{
  "n_layer": 14,
  "d_model": 128,
  "n_experts": 48,
  "experts_per_token": 2,
  "d_expert": 112,
  "d_shared_expert": 0,
  "activation": "xielu",
  "moe_layers": [0, 1, 2, 3, 4, 5, 6, 7, 8, 9, 10, 11, 12, 13],
  "router_score": "softmax",
  "normalize_top_k": true,
  "routed_scale": 1.5,
  "balance_loss": 0.00476,
  "balance_bias": false,
  "router_bias": true,
  "init_std_router": 0.0106,
  "lr_router": 0.000676,
  "vocab_size": 8192,
  "norm": "rmsnorm",
  "norm_eps": 1e-07,
  "tie_embeddings": true,
  "optimizer": "adamw",
  "lr": 0.00333,
  "beta1": 0.9,
  "beta2": 0.95,
  "batch_tokens": [32768, 65536, 131072],
  "seq_len": 256,
  "train_tokens": 416800000,
  "steps": 6338,
  "dataset": "wikipedia_en"
}
Below are experts of layer 6 (counted from 0) of a mixture-of-experts language model. Rows are named router (the router's row for the expert) and show model dimensions 0-127. Each number is 128 + 24 x the weight over its row's rms, rounded and kept within 0 to 255. Numbers have three digits each.
After each expert's rows: "comes after" lists some tokens at least twice as common just before its tokens as in all text. This comes from a sample of Wikipedia text that the model never trained on. Tokens count by the router's weight.

# expert 26
router:164134102118133111123102120078135110144139171115165143109116165076125143151112159144115107123072106128125151081107105105097144083100100123119119147146091148174151143156094152145113118099133137107083123116114134079154141123147096141137167093153147162157119155137140130153103129159102112150093128116080134135091088150161150129126165105114111125133114151136140158108143142109098105123146
comes after: " the", ":", " a", " in", " of", " and"

# expert 13
router:091130139130144125203171151142126144122171149126121108134128093127095176100117121103128107150124101108124079164164134091145124120086104105152131119139093137092126129121096112119156145139144113165126128114125101152099094144119114171130113122136140116129130121131110178094184122115085102148133125135126110118145167099125161152144173161131137188150121110163140117094102146143158150115123
comes after: " of", " in", ".", " to", " on", " at"

# expert 27
router:164105098117112105085145119157125096154145118149123113147111124136147093161109150173165097157109130116173112100139120081131152135152087135133112106168122152109161160112135113098136090109135113138126121102096112105091127137175111105156147102106154162100129147117155077118120103081168154145107126108129151121113133123113087084146136123088094127145153141138098117082107115130134122169143
comes after: " of", " the", ",", " in", ":", " and"

# expert 44
router:068126142144120120113119138161080125159129124127116161088114105112121145142115094106101112172190102141145115139100143116095105160129157122147137083128117093118103144139126076090144127161104103131125106148158149108139114122169151130125075101117133100138155106109137122115149099107145111116146152121136108104087163159156104080148170141148126110133122141164134137136111108171147145139080
comes after: " the", " a", " his", " an", " of", " The"

# expert 30
router:148086148160102134073126151146102087115152158118121166153104104096148105158115136118079118100152127090117119157113182128148163159153123113114098133117094143105136130164131110121136113113095094126088111129133181133144114139179096123159110120134123129117127181095101093098123105132093136128129163097141123113133122114116120117114125109083140118112137156141124088120137088162086123168139
comes after: "3", "1", "4", "0", "5", "6"

# expert 1
router:155141111164142129169099174150103152142164154093097103093116134124136070148124137106081107114162156121129133140097154147124122108139123136097158091152101148085108144159112158120140103128125120119096120100169159109137092127156159111157101106114140121086154131102083107109107105086121143150162153101133144141146140125138110102141091151101139091139127101158134152154129101153147114107094
comes after: "1", "2", "0", "3", "5", "4"

# expert 7
router:165118160083096161148098150146154086123153160146105153152116133133154114118094149156116106120178153108151167117117130110126129147107117117121127111129097115114085159108110112149141103098115103101098126139115154125166108151161096157098095112153149173111151152097098089128125110087123159133145147101158124108137147100142140098162102100111155096166121147161149146171104099113145105135140
comes after: " |", ".", "-", " and", ";", ":"

# expert 36
router:135138141132165093132118158142125113146166181092114143135103086092134158162075139154084138119137091127132176130092098114122121105069115127138133135136134149093071131176101135123150102127127126132086111125098174114160089112148121137112086104156162133144162134134078107119115149139149096168113139102133132101118144150120110149126112132099138140130117153161159136145135140138119111142165
comes after: "'", " of", " for", " as", " on", "’"

# expert 20
router:117165137108107116154136151120178123109163124118128136133099140147112114143112188125148106149121103114121137160144147107161158159156098104147115109150103165183133137132107146103131156097123111121120094174117136138148134150119178116156163151118136141120109069159111096088103124086145140127144120094125122130153150092097181157139141143151137117116174121139136155082152145117135122178154
comes after: "\n", ")", " Born", "6", "\"", " Country"

# expert 8
router:153181124169081161131090159113117077156110134151144160126124082113165063154117110138140124105147151115112150115128173125091150128114125127153159112116114096083127164145111072107118136145122152106128125092146130127105115127154095139134116098146145181102147137117139149161146138100112158127133156127146131114158111108155152114136127088103142097132159110160145113151146090141102134160136
comes after: " |", "2", "|", "0", ",", ";"

# expert 40
router:157105163158135118129118119116088152138171139096114119160125110120139152115094101134126107105135159143131145148145148099121157174094141164142155101157103129098119125106086115109097111100101111149129124139122144085121095144141112115148091111138172114121163144115110111168130087096137155097157139120181149131173161101119132096154116111135145086156134102156130126172158098116165086158123
comes after: " ", " |", "1", "2", "–", "3"

# expert 0
router:162136178111109150137139160136113125142135150124166145182096090136126156144108093153134096114159129123153159126111145086140154161148105146126155129135116165122159168128106137137131095119099083101095142114138151123167096131137117111115083145135149122132146167101095076134148094157121136147135173112135105112121134111110127103172092103114174117144111113155168171113115087118113154128133
comes after: " |", "1", "0", "9", "3", "---|---|---|---|"

# expert 33
router:061136107140143115135159124147120103126160125104112133135095141148128153077147138138155121103126145111136095147137127121129142174130178081159144101116115091130109094108110120149155134138155104100134134151129096116151144139134170150113119133097129151100127072154167157132095107135140077138144142103142091103139141109089105140122128088141162105095118099164147128147114135112173162094082
comes after: ".", ",", " he", " He", " It", " which"

# expert 5
router:149089105175085166085116085140094138100150138090114140143138096119165123109081122130118127100116097128122153140110085141149128125134158186129140120134158110102110180128136101148139095165096107108160117158178100111107125127139089099141108098132128115121122164084138147116125123161106137139122160110098124118113110121183126124126107078119134118118124159156158148150117106104127094113122
comes after: " ", " re", " c", " de", " dis", " p"

# expert 16
router:134087106146104143108141081143146117136190142127102165106164110133140081112096142131110104160163113089137143135142100126107133182094118119132133130106160126094155154134065092124138090129105124161115120147127136128140170152137138184131125142120158182111133122122116098123143127128077127121143150160168132086103131126133114095109152137081132122156111158138159151149121110109134130093130
comes after: " ", ".", " \"", " (", "-", "\n"

# expert 14
router:106169125163138129119157118159122095143144136115143137168138106156143177140125096128107123131109086164140107150130158103108088105127114137169136124134115148167133116136106091114161144124180115123153121152095143139114099144142172103097074091171115113127138134110160162107122142126148142131092133103107115145152112087151096100152100112121087128113162099111093100149102098164121157138091
comes after: " the", " The", "The", " National", " United", " his"

# expert 3
router:159128174083099145177088154134154079126134159172104147102100125171134142090133143102102115128117112116122132117103139132152153146168113123140115102141103121108101147101117106154164160126122126087097154140134157178145140130120142128160136169145104141115134108096139148100111109134105105135151088173093141146153140154068165148129144147126118119135138142094150147155097152124152152146154
comes after: "\n", ")", " is", "4", "7", "5"

# expert 11
router:095107143130180156107172142082158107169146143106147116130160113103098158146138164157147108153151166103147144141131101090151105133115107108138140163101108164143101143151157110089137087117123128117090127109130144091142161139130147164195165149137101123159159130146136132140108131135097139107128115161153113105162131153168149168121121123126139168133131117147141162143123102162140113155155
comes after: "\n", ".", "==", "===", " =", " =="

# expert 17
router:163127147122117144125113137149115092157158157099103141139129114093182133140092098165095109111157147134168176115123131096129140146108115138134144082103107134144110152153104113108155114089078114096095113138125143113149129112139098114123104098180157146106160151105098093118084107125131121154116139109151143111102135122148125087149145129094141080165132143143147133132116081138172079146141
comes after: " |", " the", " —", " a", " The", ";"

# expert 23
router:126103144129087136095131152134100098142165155081105154124126127115161138125160087141085112124143184125134133153091154133161118122091137140146123060120104103106135146134148125111163130106147102112155100155133109086143135155155097161151095110120149147129186141141112112118073098109087156144132118119167118144111093112178146111145081116131155141153157131152130136138115124109136126137120
comes after: "-", "|", " |", " •", ";", "=="

# expert 39
router:160118180123112149108142156161100104137143155109125139136099097107144163139135106117098130098117123109139134189086145118153138109127095158145185092082119136108099149106102121078118105118108096147137111131132178113151111123174131112146108141133156157122136134085085064154118112117118128159171138130107141136141138095172148107153134117105130111141119131139152140120111114149166118169144
comes after: "1", ".", "0", "3", " U", "–"

# expert 37
router:131103128130090122111155149145104095152160135107102141136102117126143121144081066145099111151136169096135141142132156101128130106105092128150109085144101146109124125124111130107135104095097097116096112123122158078154104143145117066133105132145165149122161156105106092113095107104101150138145158128148145086112150116128135080115101125103157096165139123132173133155105126163127159163148
comes after: " ", " was", " |", " were", " is", ";"

# expert 29
router:153123135069136062084166118129150123115119141179129123136120143121137086101138144169144135169130111082178144126133090124130114120096125137099118158092152131148145129145179121142133109131124129153118150120106114086144153139171108160099163152160111119149107162167107113163115116109103151142091085143144114092109123177128146127137162134129120085167143162131139116119141130126122128120157
comes after: "-", " \"", " (", ":", "===", "|"

# expert 21
router:163111142127133113155145173114121100122178146137149168138114115106154113152115115152107084156111125102161158157093101075110131148107102106142156162112098169122126146102133116102132120077124113127097113163119120112160100133153138151140120121142163156088149168093094116140108107144085129119175112133129188106128135116137163130164144102096138118164121137159135151149128166134121150153136
comes after: " |", "|", ",", " in", ":", "\""

# expert 32
router:097126158123135154140127155136162092132137142086117163127100083115092098160149132133097111125138156086147140106168118166108102096084111103104087115169119135140144115143107112109146126135095101116166116102179112159161144149153142077119109116107128163127114162119111140122117174104151127143155149112123114091118116139136126097146073113085153107139120126166130153127124153146159095116158
comes after: "\n", " |", ")", ".", " information", ";"

# expert 12
router:144109151152136158121160152158092136180144151123093140127148105111145127137132108146114111123141110134135126136155156098141193145104118131151136115140116152151112150137101136124138107141135109135113119146138129116157117115137114096168088136157111184127130160107104075092099139096095156098151185088151178135107118134149169170121080085096156123161119110118141121157103148149144120143151
comes after: "\n", "0", "4", ")", "3", "5"

# expert 47
router:107160119090122129093155126157080120125119120091136114094161108124123096147107094077109123116151145120142117122091160089093089123135159184136125100112122124115141143092102118131144098107147121109133098156163121119128103144106104122089086121117161120185152177125145093096137116108122144132128120106143139107145108134177088155097108083110133129122108105159112116158149141149128109094096
comes after: " a", " and", " of", "ing", " for", " to"

# expert 46
router:132101155119105142123157147152088102146155169103097152135093111111134106142099114154120099095157122099154159127090141107138135140110105144148157113112086162122139144134108121121152099144094124099108111122137166111162091143167114129116094106171153153099144153109091106105084098099103148174150138114137142105117142126154142100162137102104159091171155154134141153167113113146170121144135
comes after: " in", " as", " is", " with", " to", ","

# expert 43
router:126106125130121162098109118112101193148135111117159096161126120115153125155121082110121092113142151100173117093119118147107146172098093120101140121103161129127133130152124155097115107131101114135088105089145135147132105149126100088148095101179147115101149121161102124137122092092102076171132165093160149103125132117179141099118125151133160133131132143119135152148147146121109116168154
comes after: "1", "9", " ", "0", ".", "–"

# expert 25
router:136102137129146153177170114139138094122157146132120173084109096120094083115166138102104115126134162099171141157117161108150125154145145157144113147130127158123110099082129116134161138106110116154142133142121177140120093134111118110085106136133149142088130107137178130087119113164133076124158121173117131096156132113090112160104148124163132142126169117129144168096122107125097156118127
comes after: "s", ",", " well", " such", " However", "es"

# expert 6
router:136101149109092138111124135115081102160166178089123155156118105127164147151109132143131136097164099102147156176106122126131157121117100155121158104140107156116100113130110143118123089136085144102108091107159119079167116151151146110127095105156147147088134116084101147112093110117102135126164128130152150124138150134120105099162146106116157109152141166147169152144138083153099117140133
comes after: " ", "1", "2", "9", " (", "–"